config = dict(
    routed_scale=6.93,
    tie_word_embeddings=False,
    train_tokens=295600000,
)
Below are experts of layer 4 (counted from 0) of a mixture-of-experts language model. Rows are named router (the router's row for the expert), gate (a neuron's input weights, with its number), up (a neuron's input weights, with its number) and show model dimensions 0-127. Each number is 128 + 24 x the weight over its row's rms, rounded and kept within 0 to 255.
Before each expert's rows: a language model's description of what the expert responds to. This comes from a sample of Wikipedia text that the model never trained on.

# expert 43
It responds to: Clause-linking words. Conjunctions and clause openers after a comma, period or parenthesis, such as and, as, where, while, After, Although, For example.
router [136 120 169 139  99 124 120 168 155 110 139 126 124 135 153  94 140 128 130 109 134 103 115  95  71 106 119 178 148 101 112 158  91 157 123 149 153 148 126 103 163 168 145 113 123 140 145 111 152 148 144 164 110 120 131 162 122  71 118 122 171 147 114  88  61 126 134 136 134 126 147 107 164 139 151 106 112 143  94 138  88 117 112 136  94 139 154 141 159 147 164 137 106 144  93 152 156 108 108 142 127 120  98  89  88 127 133  97 127 143 152 125 161 140 111 106 119 149 127 102  90 102 117 100 151 106 108  95]
gate0 [173 141 150 132 109 114 162 137 138 160 183 186  99 123 128 111 168 172 156 116 132  90 115 142 127 124 139 165 123 123 144 160  99 162  94 150 155 125 150 112 123  98 115 124 136 131 100 161 158 169  98 157 145 160 126 129 113 158 131 143 139 129  78 150  96  82 123 104 153 145 154 157 133 131  97 128 141 194 152 120 140  86 136  90  97 119 144 122 111  98  76 156 146 123 105 126 141 109 140 130  99  93 124 121 122 141 122 115 151 118 122  95  99 161 113 116 156 126 102 154 142 105 135 133 117 116 141 132]
up0 [134 103 140 136 116  82 140 110 128 128 180 147 115 120 140 106 142 148 162 148 128 118  97 132 105 136 110 157 129 120 127 149 133 139 100 175 133 116 149  96 122  80 142 182 130 101  75 139 182 158 115 162 154 173 121 118 143 138 148 172 130 160 143 147 118 110 138  85 124 165 149  83 141 127 138 135 114 118 150 105  95  74 183 109 146 117 153 127 113 156 119 152 157  95  91 110 132 135 118 142  89 108 122 113 134 167 138 124 165 153 110 134 123 145  82 123 137 132 127 141 123 138 108 149  99 149  91 122]

# expert 48
It responds to: Music chart prepositions. Prepositions after released or charted in music articles, mainly on, in, at: number 1 on the Billboard, released on.
router [141 119 114 162 124 131 112  95 130 171 112 142 140 154  81 145 150 136 131 145 143 120  87 148 152 128 109 146 149  74  94 124 147 108 158 146 147  97 129 154 128 145 149 156  86 151 174  92 126 120 109  81 131 100 149 158 131 148 107 134 145 160 129 115 112  97 113 123 151 111 172 135 158  86 151 131 142  91 103 146  86  94 105 114 153 124 107 183 157  80 113 117  89 112 117 114 111 171 133 123  96 113 115 135 111 149 135  99 163 164 125 103 156 131  98 127  92 127 151 115 139 138 125 149 162 125 109 129]
gate0 [136 133 138 128 143 144 132 113 106 124 129 127 131 106  85 123 134 153 103 153 116 129 140 155 171 137 149 161 156 112 163 129  96 162  88 134 106 111 104 128 160 141 149 130 113 136 138 146  94 106  96 120 110 109  99 131 130  92 110 158 115 123 149 111 110 152  99 163 126 181 170 170 115 117 134 107 100 101  85 102 115  92 113 120 154 136 157 133 150  95 113 154 154 130 136 143 161 110  90 112 164 135 142 125 138 145 166 108  94  39 146 135 115 141 175 137  96 167 128 154 137 144 155 161 149 127 122 114]
up0 [ 91 105 124  58 106 112 125 125 142 118 115 122 148 105 103 159 162 154 141 171 108 106 135 157 131 176 188 112 158  94 115  99  96 129  80 143 140 110 159 146 132 151 127 142 150 137  89 136 123 141 147 137  98 106 113 158 155 122 159 151  92 109 128 112 123 116 133 122 117 180 111 136 105 160 127 148 159 113 131 102 138  99 165 105 149 148 102 170 144 114  83 129 141 135 151  99 154 170 108 133 137 146 111 176 131 144 137  99 114 129 137 175 115 144  70 131 141 106 118 131 121 105 130 134 129 140 112 127]

# expert 33
It responds to: Name-ending syllables. Closing syllables of proper names, often -or, -er, -ist, -ar, as in Labor in election tables, Amsterdam, Roger, Voyager, Husqvarna.
router [ 96 167 152 136  97 139 103 118 142 116 172  91 124 101  96 142 119  86 110 145 124 147 137 121 154 141 173  89 126  94 145  96 154 108  83 133 146 160 143 156 107 122 124 135  82 176 133 113 113 122 123 114 129 118 166 157 166 122 102 127 122 160 148 111 165 113 118  92 144 121 128 125  88  86 138 155 167 126 109 146  94 139 145 125 186 145  89 158 180 156 150 125 163 132 141 119 110 103 118 134 110  94 115 136 139 131  97 110 105 128 135 109  99 102 138 160 152 103 121 117 139 135 131 113  88 162 108 109]
gate1 [104 130  61  84 115 176 145 157 123 135 159 127 108 148 131  75 124  77 131 177 134 127 139 147 151 116 114 174 177 102  91 106 142 121 107 144 119 129 133 119 119 121 120 140 184 143 134 133 110 139 147 152 146 177 126 145 130 142  88 131  96 121 107 148 142 169 154 157 124 121 103 133 106 109 110 121 115  95 134 129 154 114 117 145 104  94 122 150 159 100 114 141 108 118 111 163 164 154 158 137 129 124  92 101 101 181 109 105 115  81 121 144 124 119 160 129 143 160 121  99 115 119 139 119 138 133 100  98]
up1 [ 69 119 177 182 139 115 143 107 127 100 111 102 130 130 112 167 137 144  94 179 124 153 118 108 174 107 113 127 122 140 126 156 113  85  99 133  81 143 134 163 119 150 176 108 142 120  94 153 122 194 120 118 144 158 142 145 142 183 150 159 148 138 116 115 115 137 112 122 123 117 127 169 114 140 102  94 140 102 153 125 127 142 103 118 122 119 100 120 106 114 131 147 118 174 127 157 141 128 118 164 164 127 150 134 127 126 113 118 104 120 142 113 113  93 154 154  97 104  72 113 123 158 117 100 126 138 101 103]

# expert 12
It responds to: Opening brackets and quotes. Opening parentheses and quotation marks before titles, glosses or years, such as ("Too Funky, (1729; also prefixes un, sub.
router [165 121 136 160 144 140  96 126 149 132 135 122 115 107 142 145 169 140 137 169 102 128 134 147 121  99 143 144 122  88  88 151 126 130 154 127 126 127 158  91 134 116 113 124 121 141 112 157  88 151  95  96 118 103 159 138 136  86 116 107 151 167 153 123 112 147 162 106 113 136 133 119 151 114 187 135 143 129 128 143 139 122  94 166 137 107 126 140 142  93 151 122 143 135  76 141 103 144 101 153 118  92 158 103 134 123 155 106 140 125 137 100 109 169 167 152  99 112 109 195  78  91 144 169 169 133 148 165]
gate0 [183 127 105  70 123 114 110 136 129 146 132  87 127 155 166 154 139 160 112 148 110 100  95 172 114 115  91 114 171 144 112 118 109 159 124  65 110 126 109 156 167  92 123 142 127 111 154 183 132 141 121 117 132 127 151 132 107 148 120 137 111 119 158 137 139 128 163 119  97 135 104 180 126 140 132 145 130 127 159 100 161 127 120 118 165 128 159 154 137 138 129  98 153 141 128 114 135 151 187 107 127 144 190 127 141 104 143 152 135 145 124 129 163 144 129 125  87 149 108 143 129 111 158 121 182 102 142 133]
up0 [152 125 116 146 136  69 128 164 163 129 101 145  98 129 133 189 115 134  64 193  98 125 132 115 143 174 101 120  95 129 125 128 105 115 116  90 141 169 166 145 138 100 135 123 121 111 109 110 133 137 165 127 128  87 151 116 123 130 144 130  92 142  99 161 119 141 164 147  90 123 108 131 132 108 126 109 139  91 142 133 114 125 126  91 135 130 166  88 151 127 109 101 152 121 149 158 141 162 135 103 113 122 129  94  96 132 170 149 133 144 167 173 144 148 131 116 150 150 151 139 123 128 104 101 122 156 168 150]

# expert 53
It responds to: Word-initial stems. First pieces of longer words after his, her, a, and, such as att, techn, exper, sol, l-over, and bytes inside CJK titles.
router [131 157 120 158 107 110 126 142 122 136 107 162 179 168 108 111 132 155 144  94  90 155 124 139  98 135 122 141 157  97 113 125 100 138 125 105 159 107 161 167  76 123 117 117  87 138 134  84 116 114 133  89 113 127 128 161 130 119  85  98 154 113 130  93 116 125 140 125 144 158 135 104 167 126 150 131  94 132  79 130 108 123 143 123 167 139 130 135 155 135 158 137 108 110  85 153 125 162 157 173 101  87 110 106 114 146 137  95 159 132  94 172 163 127  91 131  98 122 135 143 125 158 115  91  95 136  99 127]
gate1 [124  95 108 123 140  97 111 149 120 112 103 134 110 147 146  97 156 143 133 133 150 138 123 119  84 192 126 190 136 118 190 116 114 118 120 114 126  95 158 114 130 132 173 122 108 151 146 117 125 122 166 132 117 129 137 142 105 104 179 143 141  99 151 131  85 104 118 156 103 136 169  93 108 103 128 138 142  98 172 113 106 118 141 165  72  58 143 130 140  86 117 138 110  97  96 130 135 118 103 117 150 127 132 173 109 122 160 143 128 116 138 132 134 139 125 131  89 110 101 125 135  89 111 108 116  92 147 135]
up1 [127 134 130 146 138 182 157 111 149 149 146 133 124 131 112 116  93 148 116 133  85 162 133 151 162 130 148  93 128 118  92 124 148 193 123 122 146 139 128 140  90 124 131 147 128 105  99 105 119  90  96  95 121 114 135  93 125 173 120 142 122 162 156  80 166 131 149 114 159 110 136 116 154 130  95 114 111 120  93 128 147 130 122 122 160 119 108 124  83 152 117 113 152 120 158  90 107 115 116 110 111 139 126 103 174 101  83 146 146 116 117 143 148  76 152 148 179 163 164 124 164 162 116 118 108 167 141 124]

# expert 25
It responds to: Code and identifier fragments. Pieces inside codes, formulas and slash or hyphen compounds, such as /q, ISBN digits, gene names KRTAP4, show abbreviations in parentheses.
router [161 139 151 132 110 141  96 122 159  77 133 103 128 160 107 173 160 114 137 110  96 139 180 104 158 140 126 106  93 102  82 149 132 128 140 146 150 163 132 105 157 129 150  99 104 145 134  94 121 123 143  89 154 109 100 137 135 124  66 139 149 160 148 121 111 110 124 142 153 144 174 150 147 118 140 133 155  97 113 146 139 165 112 148 138 155 143 164 139 111 163 143 151  99  89 143 153 187  81 139 113 115 129 126  89 143 164  94 113 161 157 125 129 147 117 150  98 148 103 127 112 120 134 109 141 125 125 107]
gate1 [125 128 118 135 137 144 119 128 118 157 143 126 184  99 124 130  98  98 127 141  97  34 132 133 137 135 106 149 152 144 166 158 122 121 114 145 120 163 145 146 171 166 143 102 154 134 113 159 102 109 112 144 126 156 156 150 130 159 139 137 128 152 161  77 142 113 105 107 145 131 146 126 117 132 119 165 143 136 178 137 128 153 155 167 161 162 124 125 130  96 118 149 104  99 129 111 105 114 137 140 140 183 108 162 130 109  99 109 164 128 112 145  94  98 151 121 139 158 108 152 101 143 136  94 118  78 108 103]
up1 [114  97  86 126 159 119 159 136 129 121 133 129 146  90 117 119 104 119 135 119  57 159  96 130 144 117 122 137 112 137 134 149 123 150 110 105 125 138 142 119 122 137 122 126 124 145 140 120 187 105 143  82 144 123 169 130 132 165 139 120 115 127 141  73 111 140 117 115 129 133 150 140 176 186 160 141 130  71 142 131 137 154 140 149 189 151 147 106 130  79 170 158 101 127 140 128 151  95 160 139 139 105 106 137 134 132 116 158 117 129 125 153 138 141 152 139 161 161  85 173 149 125 189 133 126 134 128 102]

# expert 0
It responds to: Month names, taxon suffixes. Month names in dates and climate text, such as May, January, plus word-final pieces in species/genus articles, like gastropod, bombardment.
router [143 107 155 132  97 152 101 126 163 119 129  97 102 101 104 128 159 103 159 163 112 131 140 103 165 110 136 119 122 135 117 152 144 101 105 128 147 141 124  98 116  94 159 143 140 176 186 175 146 144  98  80  85 113  98 129 156 135  91 113 143 122 131 115 140 129 136 144  92 126 146 170 123 111 144 119 149 139 134 179 107 121  98 168 152 175 131 111 143 136 141 125 152 169 103 126  96 154 102 140 121 138 101 140 144 147 113 118 117 170 176  74 110 120 165 169 152 114 119 124 110 137 157 144 107 139 137 114]
gate2 [ 75 129  83  98 189 141 162  98  94 144 144 146 140 105 139 139 146 127  70 130 151 140 135 109  89  78 106 143 117 171 120 145 126 140 120 140 118 123  85 154 113 113 148 136 133 143 135 124 147 122 150  89 144  83 136 131 137 154 126 116  50 154 134  89 120 108 156 108 110 137 138 149 129 154 113 114 138 149 116 159  88 104 133 123 108 149 130 107 131 133 126 105  90 120 128 128 152 115 107 135 136 123 163 179 105 131 138  99 134  97 178 147 150  98 101 125 132 136 134 125 125 125 153 145  76 125 169 127]
up2 [161 151 101 155  86 128 105 134 152 103 117 154 114 184 109  83 114 139 148 124 114  81 101 124 165 199 130 110 158 111 134 124 110 112 127 162 120 121 139 124 145 205 135 121 116 113 146 128 149 125 134 146 126 128 115 113 105 106 161 143 184  87 116 143 136 145 150 124 144 140 141 143 152  87 131 133 149  80 132  72 169 115 124  99 144 152 117 143 110 108 100 111 149 130 127 132 121 120 141 128 102 163 113  79 116 136 145 155 103  91  73 103 119 156 141 122 148 136 131 140 126 139 131 129 132 163 142 128]

# expert 44
It responds to: Name-internal letters. Single letters or short pieces early in personal names, often after Mc, Or, Le or an initial, as in Or-r-all, E-m-manuel, S-onia.
router [ 74 109 135 133  75  92 105 132 144 103 157  97 154 116 132 169 159 121 115 109 151 147 108 147 139 134 131 106 132 111 128 127 125 167 150 137 128 131 122 141 167 133  79 139 133  85  66 100 122 128 146 159 130 111 142 131 170 115 127 105 119  89 136 123 132  77 168 134 142 110 116 167 145 132 143 105 149 163 158 143  96 128 155 132 138 145  87 120 142  93 142  56 101 108 140 117 120 112 120 149 135 108 115 128  99  93 123 127 114 160 151 135 139 102 108 151  81 139 136 169 133 115 102 115 163 127  91 151]
gate0 [ 99  88 129 138 127 132 148 129 130 137 113 111 117 177 119  89 141 155 163 123 117 119 151  96  95 147 150 147 177 131 120 155 180  98 126 143 125  57 126  93  85 151 150 173 104 131 157 115 139 135 133 115 105 117 127 153 119 112 127 157 128 166 132 126 158 138 136 109 120 130 136 130 135 137 145 107 127 167 122 173 122 155 123 160  90 113 139 162  84 185 141 157 108 190 145 161 129 126 157 117  98 122 150 142 117 121 104 150 122 154 121 181 132 110 100 139 145 103 116 123 139 124 107 159 165 142 123 148]
up0 [154 160 131 107 165 106 113 126 128 181 103 107 144 111 160 132 128  98 145 147 141 158 117 155 158 134 119 124 138 108 132 157  81 131 131 146 157 174 125 138 101 132 111  88  74 101 150 123 177 112 137 123 116 115 143  81 147 125 142 108 143 124 114 132 146 140 129 125 110 119 149 108  72 108 119 151 155  98 150 100  72 124 144  97 138 100 154 149 134 125 131  68 128 139 109 115 121 123 102 117 134 126 140 166  92 145 114 161 145  95 124  79 113 156 164 140 152 145 115 108 183  90 152 110 144 112 108 133]